python train.py --groups_per_token=2 --lr_router=0.00133 --beta1=0.95
Below are experts of layer 5 (counted from 0) of a mixture-of-experts language model. Rows are named router (the router's row for the expert), gate (a neuron's input weights, with its number), up (a neuron's input weights, with its number) and show model dimensions 0-255. Each number is 128 + 24 x the weight over its row's rms, rounded and kept within 0 to 255.
Before each expert's rows: "comes after" lists some tokens at least twice as common just before its tokens as in all text. This comes from a sample of Wikipedia text that the model never trained on. Tokens count by the router's weight.

# expert 12
comes after: " the", " a", "-", " his", " The", "'s"
router [122 121 110 171 133 158 176 125 121 204 143 150 101 139 112 139  53  84 127 168 102 114 122 119 110 113 182 128 124 173 176 133 121 132 139 115 145 109 142 102 106 164 143 123  87 116 126 102 124 135  91 139 147 120 137 113 133 155 107 122 124 130 171 138 175 173 163 130 135 162 120 113 125 127 166 119 122 114 103 137 168 119 117 134 111 135 113 114 113  93 115 111 123 118 114 168  68 127 142 142  82  79 102 144 177 106  77 156 154  89 125 161 112 212 122 182 158  99 110 154 137 123  85 135 145 171 128 160 139 128 149 146 122 137 167 117  75 123 136 144 142 133 113 129 140 108 155 132 126 130 141 122 130  94  66 117 117 145  95 110 128 128 115 143 169 149 130 156 133 129 110 119 105 103 144 122 118 125 119 141 131 147 145 108 102 171 135 111 108 118 164 131 135 117  84 144 117 126 118 119 133 124 109 129  93  96 128 132 138 138 113 101 140 103 106 111 135 123 189 131 137 114 109 139 115 123 117  85 136 142 148 132 120 106 110  98 101 137 133 115  87 117 113 139 112 137 133 152 184 128 139 144 117 142 137 131]
gate0 [135 134 109  89 171  98 132 104 118 103 106  62 147  85 130 183 139 176 137 143 171 109 138 105 124 105 117  87 142 136 145 100 134 136 127 113 128 147 145 150 123 138  93 120 117 103 137 131 127 139 144 101 101 110 147 162  89 152 117 109  95 128 193 132 121 123 149 162 100 104 106 121 124 166 111 152 134 108 129 101 184 108 155 146  88 122 154 175 157  94 132 146 142  95 164 140 163 120 112 152  82 144 150 115 133  71 107 145 148 118 113 139 143 110 109 149 124 114 153 129 147 132 116 118 134 114 149 120 142 162 109 141 109 134 132 142 132 135 115 117  99 114 117  97 149 117 104 125 124 127 134 163 138 142 116 150 129 167 109 130 128 129 124 116 156  64 108 110 161 105 114 128  90 123  73 120 158 131 102 146 168 153 100 130 132 153 119 141 142 111 138 112  94 132 172 134 136  98 120 135 118 125 131 165 101 135 131 136 119 119 124  89 138 158  87 116 168 156 121 118 112 143 135 123 137 119 164 123 123 124 120 126  99 140 101 108  88 122  72 114 155 117  41 166 113 177 188 146 126 102 155 111 133 140 166 153]
up0 [180 154 119 140 106 122 137 137 115  98 138 136 131 133 113 114 160  98 149 138  86 126 143 127 130 176  95 140 118 140 150 110  96 120 120 126 114 119 126 110 171 125 107  93 140 131 133 149 164  69 138 144 129 115 103 149 175 139 121 136 182 114 141 144  75 129 129 113 105 122 157 183 175 106 137 114 128 106 116 132 148 100 108 159 109 120 130 106  95  73 175  99 122 159  75 106 147 148 144 164 158 129 141 113 127 115 125 147 120 163 159 130 130  86 138 139 150 135 137 128  93 128 145 150 139  83  99 155 111  98 120 138 154 113 156 159 101 104 132 163 122 106 118 142 121 128  98 145 107 131  93  90 121 142 119 116 116 129 150  98 120 100 169 148 145 136 121 106  71 133 125 139 151  90 106 111 102 140 127  84 140 117 149 101 123 139 121  84 147  96 145 133 144 109 132 108  76 139 107 114 167 145 107 105 152 161 126 126 120 107 124 143 159 133 147 110 121 105  82  73 116 119 116  95 147 148 112 100 122  79 164 182 125 107 133 145 140 120 132  96 115  95 135  84  90  72 155 112 131 160 103 100 127  88 134 122]
gate1 [116 101 110 141  99 138 130 145 138  98 160  85 135 140 125 119 178 180 143 132 122 107 150 135 141 153 134 122  98 134  94 135 120 113 142 191 134 131 135  93 116 174 142 108 177 100 138 142 105 112 108 121 168 121 118 150 131 145 139 134  68 144 162 132  95 125  91 164 118 131  82 126 154 122 151 138 135 114 101 101 118 140  87 131 116 134 137  96 148 163 109 139 143 110 111  86 149 125 114 112 160 115 101 116 106 127 140 144 121 152 125 155 152 152 139 128 158 100  77  99 157 138  88 119 105 150 143 159  91 138 148 174 119 139 141 125 124  76 105 126 120 113  75 137 101 112 175 127 158 108  96 125 108  88 136 128 134 156  92 108 143 127 102 150 129 100 142 150 140  98 122 142 159 140 169 125 141 140  87 161 123  82 143  86 112 122 125 114 179 151 128 102 150 161 131 148 142 144 111  95  87  72 127 124 117 181 149 146 153  87  78 185 143 123 119 160 132 118 137 135 124 120  99 151 113 116 111 127 158 144 147 124 106  87 106 163 125 119 144 131 133  84 134 108 109 146 171  93 140 133 149 118 136 120 108 139]
up1 [123 181 143 141 104 138 161 121 133 145 117 134 118 141 154 184 100 117 131 137 119 184 104 158 157  94 137 141 119 101 162 126 167 132 155 113 151 191 117 169 117 165 138 175 131 112  91 130 128 135 129 146  99 171 172 150 173 109 134 111 140 127  93  99 123 129 138 118 153 139 140 120 128 143 125 114 152 128 137 103 137  81 103 119 125 167 105 133 103 143 137 139 102 159 143  75  95 129 152 115 155 143 131 136 128 149  78 125 114 114 132 107  95  97 102 114 111 157 120 148 101  89 118 114 144 115 109 114 129 117 128 178 116 175 133 104 132 190  84 120 135  92 158 113 162 144  91 107 127 135  81 158 114 164  90 125 131 103 148 149 144 147 117 144 132 138 125 121 122 107 133 161  65 146  93 104 125 143 174 132 117 125 127 134 129 137 124 149 127 116 147 115 138 117 117 108 135 124 144 117 125 158 133 131 136 111 129 129  64 124 192 107 146 131 116  97 132  95  98 151 175  76 139 108 128 127 125 123 146 142 123 155 122 168 160 146  81  98 165 103 115 112 121 160 137 122 143 157 117 145 164 180 152 131 126 141]
gate2 [117 126 132 124 108 103 126 131  85 115 146 124 116 105 132 119 151 158 134 162 146 172 101 125 140  99 147 147 156 105 126 155 135 160 108 113 146 125 104 140 128  95 176 135 108 112  88 150  79 173 131 102  80 134 150 106 124 117 140 158 121 115 114 130 136 116 127 138 161 116 118 126 138 130 149 113 184 121 185 147 128 129 122 115 176  84 139 180 140 106 161 170 161 118 147 145  82  96 141 118 114 131 142 164 122 153 140 133 125  85  94 126 110 184 103 145 114 140 145 147 157 163 119 132 139 164 116 159 110 135 123 144 128 161 108 160 112  81 155 130 136 142 149 181  98 113 156 120 128  97 165 126 141  95 101 121  98 150 141 130 114 189 142 139  86 107 108 100 152  96  85  93 148 129 150  75 138 130 133 169  96 112 124  81 155 102 116 122 145 123 141 149 150 128 123 160 148  93 176 118 139 126 108  67 143 123 108 113 134 126 112 140 141 109 171 119 134 126 124 108 157 117 147 166 153 110  86 131 114 115 134 112 114 124 136 162 154 140 124 103 134 143 162 112 129 119 130  85 135 155 108  90 161 157 111 159]
up2 [110 110 144 120 130 143 125 147 113 120 177 111 156 100 126 128 156 155 169 115 142 130 126 140 134 173 144 174 179 156 140 141 175 168  81 135 160 121 106 110  79 131 166 151 128 133  80 133 108 174 118 144 129 140 110 108 132  84 147 119 102 115 108 153 117 135  96 133 171 123 144 183 105 132 118 137 190 133 156 148 109 120 130 124 159 126 147 124 134 149 114 195 124 122 144 146  86 128 148 114 108 112 141 164 174 110 129 132  86 111 149 124 102 132 151 153  97 105 123 139 139 160 126 108 145 104  97 113 122 117 131 122 132  87 124 131 116 101 122 109 154 134 117 148  86 117 146 140 158 102 157 178 161  84 114 107 132 114 141 109 155 158  97 167 135 177 134 159 141 129 125 102 115 147 163 151 121 150 121 118 114 135 117  94 140 125 105 138 147 134 136 162 190 116 114 148 120 117 170 132 117  99  94 112 107 131 141 105 108 135 146 158 171 116 100 121 146  98 127 119 172 125 120 159 130 123 115 140 128  96 105 113  90  86 147 182 102 118 136 138 116  92 178 132 124 143  92  96 136 152 173 141 134 135  95 147]
gate3 [131 172 108 125 169 131 150 163 132 117 138 165 109 150 164 121 153 145 133 122 138 151 129 121 192 102 114 155  92 119 178 123 122 115 100 138 122  97 120 127 157 177  83  97 131 120 100 152  87  96 182 130 102 148 151 113 149 100 142 125 108 124 122  89 163 118 106 143  82 115 119 119 125  98 125 138 146 119 132  95 140 149 116 141 136 125 136 148 173 115 131  83 155 133 126 136 160 129  95 124 145 155 116  95 169 112 136 132 109 129 163 140 134 139 185 134 101 115 119 142 165 145 121 153 133 131 152  89 161 103 130 165 112 156 124 122 186 121 112 137 154 131 107 113 154 156 115  87 126 146 157 105 169 161 144 129 109 149 110 156 140 109 111 154 141 142 186 137 164  91  97 114 101  87 115 123 169 157 142 145 185 208  79 115 123 118 143 145  92 134 131 154 120 111 137 147 125 130  95 132 138 138 116 152 142  80 114 137 124 146 158  78 155 122 118 117 143 150 123  97 123 160 151 117 129 140 138 110  94 165 112 144 114  99 120 124 109 118 135 136 103 106 115 119 140 178 114 153 127 100 121 133 117 104 137 147]
up3 [ 65 121 140 189 148 123 150 126 130 161 113  95 141 131  91 125 157 109 134 116 111 162 141 144 131 143 139 112 108 124  96 136 117 126 114 138 151 150 121 177 138 130 156 145 142 130 124 157 127 128  77 132  97 105 121 123 115 146 102 140 104 114 142 110 116 135 158 143 138  97 145 119 101 133 131 124 104  73 145  88 114 168  88 106 133 119 131 114 137 145 178 118 166 130 173 153 161 125 133 160 111 112 162 110 135 120 111 144 120 109 164 184 104 107 200 176 127 101  70  93 102 102 156 104 118 131 152 158 137 195 138 112 144 168 100 122 126 139  99  85  92 131 191 123 135  92  97 103 170 130 122 127  95 136 120 107 115 104 172 126 158 104 140 103 105 127 144 106 132 121 112 109 120  94 130 176 130 149 117 132 148 147 138 134 107 127 110 129 122 155 147 169 127 145 106 140 161 138  91 137 106  90 138 124 116 100 131 122 149 114 126 154 120 122  93 136 145 137 130  94  84 112 184 111 115 116 129 105 133 158 130 152 123 134 120 109 135 117 155 109 126 133 136 180 134  98 102 147  80 136 138 144 123  83 105 135]

# expert 0
comes after: " the", " a", " and", " his", " an", "'s"
router [119  63 134 111  98 162 129 131  65 145 115 122  93 147 120 132 113 132 133 150 117 134 133 122 169 166 159 129 144 163 126 131 137 124 134 120 119 106 152  88 115 116 122 116  81 130 140 141 102 124 108 107 133 117  99 121 123 139 117 168 200 130 143 130 185 141 131 112 114 134 130 115 171  97 115 112  95  88 112 152 109 149 152 129 148 111 139 178 172 131 142 110 127 135 144 135 131 123 113 141  94 144 145 100 163 118  88 102 123 112 147 165 121 158 142 158 110 137 173 124 174 124 121 111 111 119 119 187 112 130 139 131 112 118 125 136  85  97  80 135 111 127 101 142 160 134 156 140 130  98  67 143 139  45 125 119 126 188  81 151 109 129 143 111  96 132  72 134 121 120  96 123 166  86 129 129 138 149 128 151 145 174  92 108  99 155  94 117 133 141 137 112  89 163 126 113 125 144 134 109 122 128 162 125 127 133 125 120 185 155 144 123 153 125 164 106 133 142  88 129 158 122 119 132 151 111 133 150 126  94 112  98 106 144 125 136 137 105 101 122 131 140 130 146 152 138 154 154 137 158 115 109 115 115 192 120]
gate0 [129  76 170 117 110 171 115 170 124 142 163 134 147 161  99  99 128 172 105 126 114  91 140 157 121 108 135 167 126 111  82 148  94 156  98 130  86 112 126 134  69 119  78 140 118 113 116 115 108 105 141 113 126  86 147 104 178 176 155 144 147 138 150 131 108 163 156 151 115 112 125 122  92 134  99 144  93 143 157 119 147 138 144  94 151 140 103 131 161 173 126 136 143 130 132 111 149 130 203 158 139 104 125 114 146 140 121  90 160 103 138 136 106 146 141 105 112 160 117 151 164 165 117 114 106 122 139 133 119 143 130 120 138 116 117 121 123 134 110 103 166 138 120  94  83 180 107 134  99 123 134 111 114 141 124  67 160 167 119 118 107 130  95 119 117 118 163 113 143 138 115 149 113 150 135 106 129 128 143 136 110 146  90 177 120 107 140  73 143  77 146 141 100 118 128 139 132 103 114 126 162 125 117 163 121 148 145 130 153 133 101 133 119 159 154 119 112 113  98 128 128 112 123 156 175 130 114 122 104 131  82 101 112 119 150 123 125 130 162 174 111 136 184 161  97 106 122 134 123  96 158 144 141 175 120  88]
up0 [137 127 127 143 138 129 123 148 120 122 168 108 128 105  79 101 153 159 107 145 114  94 149 203 120 118 117 137 139 123  93 142 120 145 126 101  86 135 122 129  74 101  85 124 110 151 122 106 155 116 113  99 149 126 128 113 156 170 132 178 155 131 154 121 134 187 122 163 130 134 178 134 118 137 118 144 102 132 194 149 115 125 113 104 162 130 105 135 154 183 146 160 136 134 156 146 127 153  98 152 101 133 158 106 165 163 100 135 135 119 149 121  93 161 149  73 143 139 104 171 190 126 112 144 119 162 157 134 146 119 154 119 127 134 140 122 117  95 141 137 131 131  87 110 133 152  78 115 131 184 129 136 135 145 107 114 110 135 106 135 141 128  95 149 130  97 144 127 115 121 105 138 118 126 142 111 136 134 127 167 130 119 163 134 130 103 153 111 110 124 134 145  76 102 106 113 105 162 151 101 167 107  92 156 141 120 144 129 155 122 116 140  73 133 136 122  99 144 130 108 144 103  92 145 161 114 123 103  84 153 125  88 154  87 151  96 112 122 155 179 119 128 159 156  94 120 126 154 156 105 135 137 168 150  90 121]
gate1 [156 131  96  87 146 144 140 132  94 122 121 202  87 100 144 141 140 138 137 133 113 123 141 103 139 112  98 143 178 142 181 125 131 118 148 106 129 118 156 133 151 130 149 104 123 134 187 110 124 104 146 138 103 107 126  66 151 102  99 129 133 136 134  93 148 136 105 142  68  98 123 158 192 143  88 122 143 116 138  94 140 159 131 126  99 136 119 180 170  80 145 103 127 145 164 112 112  99 124 155 147 147 141 127 102 108  96 145 137 101 159 141 136 134  79 136 108 155 179 119 141 126 137 135 134 111 123 121 111 135  93 155 132 105 158 117  80  95 126 127 133 109 129 111 127 151 129 133 118 111  97 123 131 131 142 131  88 112  81  83  93 149 152 124 118 144 138 154 134  88 130 164 140 110 139 104 128 150  86 127 143 139 111 125 116 138 104 148 124 165 124 114 146 170 101 161 124 124 143 128 143 149 156 161 131 127 113 134 124 139 132 121 119 110 178 127 140 112 131  77 108 153  78 140 109 148 108 104 128 104 156 144 155 171 121 151 141 142  93 150 110  89 172 132  84 144 124 109 134 146  61 126 151  86 136 114]
up1 [ 98 140 118 147 133 137 123 123 164 102 121  88 137 152 109 120 106 101 150 129 143 113 108 120 114 157 150 103 113 123 132 152 136 123 131 142  97 126 101 130  91 136 162 172 187 159  93 144 132 169 123 121 106 107 124 119 119 131 140 130 132 134 116 132 121 121 112  59 148 169 152 119 102  91 147 181 150  89  89  95 143 126 149 146 150 124 144 132  98 148 122 165 114  91  98 110 134 131 161 105 162 137 110 147 127 149 104  85  97 138 102 132  96 144 143  96 154 142 124 124 119  85 115 134 134 132 126 142 137 148 171 131 152 134 102 123 173 118 140 108 108 137 103 120 107  89 136 114 167 130 122 146 122  95  97 114 149 139 154 168 166  81 137 103 137 102 128 120 101 173 126 104 107 139 146 135 151  85 138 147 126 141 127 113 116 142 174 108 114 146 171  79 108 161 186 124 108 140 177 141 138 110 115 126 129 154 116 125 189  85 111 124 121 139 116 145 141 107 176 142 129 139 135  98 190  87 180 118 159 164 115 104 145 128 126 116 156 145 154 132 159 156 136 168 138 141  84  86 113  91 123 145 127 115 104 126]
gate2 [139  81 101 128 125 128  93 117 119 127 128 164 111 163 162 128 141 112 106 149 100 146 106 150  92 163 134 139  94 110 102 149 171 120 166 138 158 111 110 123 131 112 160 151 172 108 118 131  93  98  96 144 118 105 110 145 108 148 159 122 151 148  89 136 114 149 127  82 139 121 109 142 149 146  97 118  98 142  52 145 138  92 128 143 152 139 196 149 111 167 159 141 155 134 122 125 152 157 110 125 103 125  95 130 132  78 120 139 119 154 138 146 127 111  88 127 107 114 162 155 173 108 115  94  91 111 108 140 158 132 139 125 125 131 151 175 161 110 127 156 131 128 104 137 149 126  98 127 155 109 134  91  93 145 135 137 184 138 122 112 129 123 109 173 138 112 114  90 160 156 109 140 148  87 105 135 120 133 179 101 118 137 108 102 123 122  81 159 153  96 163 113 150  98 140 158 122 124 142 148 144 108 144 109 110 107 103  91 121 149 133 154 139 106 138 119 142  93 138 153 104 148  84  59 137  87 142 108 100 149 114 124 135 109 199 104 110 152 140 103 126 112 134 137 128 177 100 115 136 145 137 125 144 137 123 134]
up2 [103 115  68  97 124 155 147 191 134 143  79 143 100 135 140 103 116 135 134 107  96 144 111 120 105 154 118 147 131 121 109 172 167 117 149 183 135 152 120  89 132 122 182 176 155  92 122 161 105 134 131 148 122  72 105 102 128 135 157  95 162 124 132 161 136 144 103 140 138 151 130 192 143 155 154 151 119 138  69 137 129 110 119 131 135 124 117 147 134 182  94 153  99 141 107  90 134 156 122 133 107 114 135 166 143  74 116 114 106 139 108  89 129 125 109 110 162 106 160 156 134 132 142 165 153  91 120 166 129 104 146 135  90 144 114 163 131 155 144 146 134 123  85  95 139 150 136 152 143 118 121  94 115 137 129 111 193 121  91 111 137 121 126 148 111  98 118  91 138 147 108 123 147 104 137 111 139 107 127 150 108 113 131 123 158 138 104 161 145 127 138 139 138  73 152 159 151  98 140  95  98 140 173  95  99 127 144 114 106 172 113 119 118  98 126 122 155 101 176 109 148 170 110 103 112 105 136 112 137 137 137 145 151 109 143  94 115 137 143 116 127 122 149 132 113 165 139 119 105 144 152 165 127 147 100 136]
gate3 [ 83 123 116  96 121 151 126 157 115 152 147 141 139 130 109  95 154 145 197 118 130  85 104  98 137 139 126 141 128 146 149 145 108 132 164 110  73 131 164  83 133 163 175  76 128 162 188 113 118 129  91  83 145 147 113 137 141  95 143 145 120  98 132  86 121 120 110 141 132 161 115 113 172 157 118 162 123 138  82 138 138 178 123 146 133 152 164 145 147 122 118 118 136 115 113 148  96 143 129 103 144 120 132 124 162 117 116 158 110 111 120 126 114 132 130 121 115 132 121  81 131  68 113 127 134 144 138 146 169 166 106 191 141 149 146 101 116  68 147 136 102 170 148 144 130 109 106 121 108 141 132 139  95 122 123 123 181 107 112 112 152 101  90 144 129 129 146 116 152 120  82 134  93 160 125  70 117 118 113 133 116 122 104 135 113 114  93 127 147 108 122  95 108 116 108 164 128 129 150 106 118 122 190 112 119 104 117 119 146 147  96 106 125  62 179 124  99 151  71 123 130 104 128 136 122 102 100 107 117 111 128 117 139 123 132 176 130 108 121 131 151  91 134 134 129 115 123 113 137 147 109 130 124 174 127 124]
up3 [171 120 181 147 132 107 159 135 156 124  94 143 111 126 115 176 124 152 118 107 131 163 137 130 109  87 117 133  99 104 102 108 117 146  86 168 137  97 149 128 117 123  92 106 116 110 116 146 121 174 142 128 106 123 121 135 115 129 143 105 137 103 151 147 126 184 143 128 156 101 147 140 124 114 127  77 111  93 163 107 160  77 126 104 106  90 121 124 153  88 147 128 149 154 175 121 122 134 160  99 112 178 133 157 130 137 155 105 116  91  96 152 150 148 132 131 126 125 150 161 114 138 149 101 126 130 104 130 122  58 109 100 147  96 136 127 166 143  94 130 141 127 140 157 149 157 155 156 136 119 112 117 140  80 146 157  63 147  85 156 133 167 115 171 147 113 146 122  61 138 134 127 145  98 117 134 163 130 144 120 158 134 154 148 123 111 116 155 132 152 127 163 147 146 110  85 171 172  94 162 151 112 120 118 129 138 132 112 118  89 113 150 109 160 109 136 128  89 190 159 140 145 120 116 118 121 145 130  92 116 101 150 121 113 113 106 162 137 149 150 107 120  94 123 156  93 141 137 157 110 122 136  96 118 108 144]

# expert 38
comes after: " was", " he", " to", " He", " were", " is"
router [118 137 106 180  83 126  90 125  96 117 131 131 156 125 136 139 136 181 107 144 117 131 105 141 110 153 167 157 130 167 149 118 143 167 128 121 144 101 134 116 108 132 149 136 116 128 151 141 156 105 151 125 159 141  94 142 126 143  98 148 112 122 151 130 105 167 164 119 111 117 106 122 119 135 107 125 133 139 148 115 189 145 132 139 142 121  58 164 102 141 150 121 135 136 165 112 139 127 123 106 178 146 147 144 188 131 114 215 138 103 126 144 111 116 143 139 128 142 111 138 163 124  97 123 102 156 111 106 117 136 103  91 140  90 117 139  88 162 139 104 118 144 143 132 120 115 127 130 150 122 143 101 136 118  90 136 155 126 123 104 151  94 110  60 115 112 108 131  88 122 137 136  98 110 108 115 131 137  90  90 135 169 102 133 139 135 149 159  95 123 111 117 110 125 118 181 154 139 139 105 184 105 144 144  93 125 125 107 100 143 151  99 118 108 155 115 152 178 142  95 155  84 173 136 127 129 172  86 126 137 157 136 109 135 144  70  96 131 148 133 110  96 133 144 135 146 138 137 126 126 101 159 110 132 117 205]
gate0 [155 132 121 141  89 156 102 165 150 132 129 140 132 149 135 112 149 101 166  80 129 129 124  89  92 122  99 136 123 100 169 147 101  94 171 123 110 112 101 121  91 111 147 141 193 148 109 164 115 135 152 141 125 126 103  90 115 147 154 133 138 116 143 103 123 140 131 148  89 186 111 142 140 147 114  98 153 151 137 161 124 119 139  63 125 146 108 129 133 120 134 138 164 127 120 126 101 129  84 139 145  74 107 110 135 158 141  97 134 126 143  79 160 123 119 127  76 117 100 121 143 159  97 150 122  97 138  94 129 135 144  80  96 140 106 142 140 136 116 138 114 112  99 150 102 158 135  95 149 107 129 117 121 123 143  97 104 159 139 129 101 138  65 126  92  94 130 142 106 103 122 149 111 134  99 135 158 122  94 174 162 149 146 114 113 142 119 127 147 129 148 121 121 109 101  90 136 202 113 128 156 148 104 127 116 125  88 156 155 114 142  77 122 135 104 113 132 116 124 137 122 152 153 147 131 121 143 153 145 141  94 131 133  98 155 156 106 136 122  77 107 128 100 100 120  82 121 170 112 153  98 108 161 117 129 195]
up0 [134 186 126 108 176 116 124  92 107 161 122  87 138 109  98 151 128 123 122 182 159 100 136 152 114 162 142  73 133 173  99  87 156 136 114 105 134 164 160 152 110 134 107 143 114 116 117 118 131 132  98 142 129 161 118 117 105 132 141  66  75 127 138 170 135 136 104  91 176  89 124 151 137 108 129 176  79  90  92 147 135 126 144 180 138 114 137 135 106 166 133 100 131 119  97 132 150 130 162 143 105 121 119 158 132 132 141 115 120 161 150 158 107 155 135 153 139 126  99 118 113 115 153 110  82 107 126 124 142 119 137 151 139 100 152 123 105 129 112 104 155 184 127 120 115 139 122 148 123 145  98 130 135 140 116 116 151  77 119 151 130  95 162  96 128 125 162 138 138 149 135 108 145 113 135 122  65 157 130  85  72  95 108 135 137 105 128 136 152 101 181 123 101 153 137 155 127 117 123 113 113 110 147 116 111 139 101 108 149 136 144 167 141 136 173 156 133 121 135 145 142 121 124 126 132 142 149 109 134  76 156 120 166 142 102  97 122 165 108 128 115  96 153 175 120 157  97 155 148  96 152 122  94 131 114 120]
gate1 [159 127 141 159 118  90 172 116 135 129 169 151  91 109 105 121 114  91 129 135  79 122 115 138 142  97 161  98 114  77 112 136 151 118 167 136 124 164 140 109 134 121 101 142 136 154 156 148 135 105 207 139  89 119 158 143 142 118 165 124 125  88 138 113 117 106 133 119 148 144 150 118 151 120 146 102 123 125 125 135  90 173 159 126 134 147  99 112 141 114 114 119 107 101 112 117 148 117  88 136 103 145 113 111 109 119  93 136 125 120 126 147 138 112 176 147  82 117  50  96 106  92 137 109 129 118 130  90 147 116 107 119 168 138  99 125 116 112 122 154 123 116 106 119 116 116 137 117 151 148 100 133 141 111 130 120 111 104 128  88 129  65  78 139 160 135 122 125 175 148 186 122 102 122 147  96 111 143 152  98 153 126 189 147 112 161 123 116  99  81 148 183 130 127 116 120 118 104 101 112 132 118 119  98 113  79  96 134 112 145 108 140 132 101 102 152 116 164  93 120 160 151 149 164 139  95 166 127 104 121 129 135 115 135 149 155 124 107 121 182 144 164 165 129 156 141 107 114 126 157 137 139  87 116 136 147]
up1 [123  89 116  90 144 150  83 157 114 164 105 141 152 194 140 166 142 111  79 127  87 128 138 125 115 113 132 156 168 129 111 132  93 131 154 136 130 136 136 166 126 140  92 147 148 122 163 139 143 154 120 140 125 131 133  87 149  90 203 125 120 128  91  65 142 127 140 136  81 132 132 110 125 153 144 152  93 114 153 163 123 165 125 126 123 109 165  99 145 193 138 162  94 124 109 142 106 119 104 130 130 121 114 150 118 160  94 156 169 132 138 120 118 131 128  75 123 128 138 138 171 125 191  84 132 139 134 141 146 143 109 104 134 148 132 144 123 119 143 114 113 138 162  99 128 132 137 115 120 122 116 121 124  98 163 156 147 151 129 144 104 135 141 126 132  94 146 108  74 111 125 140 113 125 128 151 125 179 121 119 123 160 118 117 119 130  96  99 130 138 136 138 137  70 109  89 161  96 136  75 163 165 121 127 159 114 153 109 119 129 145 158 120 140  99 148 146 151 154 158 159 111 147 137 141 117 125 161  62 116 126  91  82 133 130 124 164 147 166 113 175 107 142 148 139 125 114 120 105 131 126 123 101 153 160 139]
gate2 [144 123 122 118 119 143 143 149 179 142  97 121 102 115 100 115 100 135 120 137 173 162 145 172 129 149 124 135 124 128 156 143  78 114 133 131 136 130 137  96 122 106 160  84 127 141 106 137 131 107 137 112 115  99  90 130 160 169 154 142 128  81 139 108  97 119 110 122 114 157 122 147 117 155 160 103 122 145 107 103 148 134 160 157 130 123 118 174 118 135 117 144  96 147 113 189 131 114 116 145 116 161 103 111 111 136  93 156  82 143 134 130 148 160 101 105 118 103 126  85 135 115 100 120 117 175 149  97  86 124 118 147 142 110 126 166 125 155 140 120 126 112 136 176  98 121  94 136 159 149 122 115 134 125 156 127 137 191 138 123 172 105 152 119 117 142 107 151 147 113 144 142 167 153 127 112 149 176 126 142 117 141 165 151 172  99 148 122 143 132 144 159  74  70 150  74 146  87 161 133 111 138 110 125 103 140 124  95 126 164 133 116 147 132 170 104 167 117 149 149 138 143 147  84  89 108  83 161 118 118 139 173 124 118 148 127 101 157 137  93 174  99 114 162 147 122 114  87 142 146  86 107 120 117 114 144]
up2 [101 110 162 140 106  91 133 121 127 129 118 107 150 145 139 138 119  95  92 121 111  85 151 113 108 104 158 105 126 138 105  86 140 165 125 159 132 116 118 173 142 168 102 119 149  96 100 144 124 116 148 134 150 128 128 166  94  89  75 132  97 153 158 134 137 143 142 149 127 119 153 141 139 111 138 122 112 128 142 158 124 113  91  75 150 128 159 126  99 113 159 102 135 134 117 105 146 133 120 132 100 133 164  97 152 152 137  66 148 136  98 135 130  68 188 148 129 135 100 118 138 141 158  89 131  93 143 132 177 139  63  86 129 111 108 126 104 118 119 162 156 149 126  66 158 167  98 129 123 105 134 118 126 111 104 115 129 119  98 131 132 136  96 164 123 151 147 121  68 147 107 140 104 115 126 142 106 143 120 126 137 149 100 119 119 144 115 131 112 134 159 103 187 133  51 143 134 156 125 135 165  95 166 144 170  93 110  96 138 126 114 131 153 137  92 101 145 151 135 133 120 157 119 141 143 158 166 101 133 169 149 154 138 125 129 138 103 129 118 114 110 164 132  90 110 115 151 162 120 145 147 165 149 100 136 122]
gate3 [131 117 119 120 146 164  79 126 105 117  96 154 147 136 141 162 128 118 145 110 126 126 119 120 189  89 128 118  79 152 102 116 137 117 141 131 102  78 116 121 117 143 134  99 120  99 118 154 126 113  77 147 130 159 147 124 139 180  96 152 162 151 178 131 164 130 158 128  88 100 104 107 116 112  94  86 120 128 133  73 123 153  82 140  90 146  90 152 135 118 151 105 125  98 107 123 147 103  98 168 121 128 132 123 151 103 133 129 134 124 160 132 141 140 134  79 114 157 145 118 107 113 119 147 135 169 115 141 163 132 167 140 111 163 116 118 109 136  92 121 100 107 107 146 154  86 125 148 128 162 164 129 128 161  62 145 130 123  79 135 105 108 140 148 128 110 127 138 128 110 173 142 165 118 122 109 119 112 116  91 117 106 105 127 136 155 140 138 108  90 112 122 148 152 145 127 125 185 150 133 117 166 130 116 143 131 104 122 131  85 170 116 135 125 163 171 101 148  95 151 223  95  95 132 126 105  99 136 138 133 131 136 124 136  78 104 113 147 138 145 133 117 112 166 107 151 137 116 119 120 109 166 158 134 148 120]
up3 [ 91 137 106 163 136 163 101 134 129 133 113 130 117 142 150 165 142 111 129 116 107 153  72 144 142 110 141 141  77 110 106 138 163 146 124 157 131  90 122 146 102 168 126 107 138  84 131 144 138 113 136 102 120 132 153 115 164 131  63 153 134 174 132 136 143 170 116 132 109 150 138 130 145 116 126 109 160 121  97 159 126 150 103  97  91 115 101 170 113 139 123 132 138 157 104 127 157 104 123 155 167 124 137 139 153 122 140 110  98 145 171 159 121 111  99  82 108 120 136 114 113 109 136 141 155 171 130 176 150 153 123 132 143 179 131 149 158 118 157 111 149 105 110 123 130  85 127 149  88 134 122 105  95 135 100 128 109 110  83 106 133 133 165 117  89 153  92 127 143 142 151 133 149 136 103 134  77 135 129 111  84  98  79 163 152 130 107 133 158 159 125 112 150 150 108 115 126 121 147 122 136 150 144  85 114 145 116 103 147 156 144  75 109 109 147 144 128 129  69 160 151 122 132 185 130 115 113  86 152 156  90 118  94 143 119 104 125 156  99 120 139 124 126 124 135 148  96  93 100 148  68  84 134 105 100 120]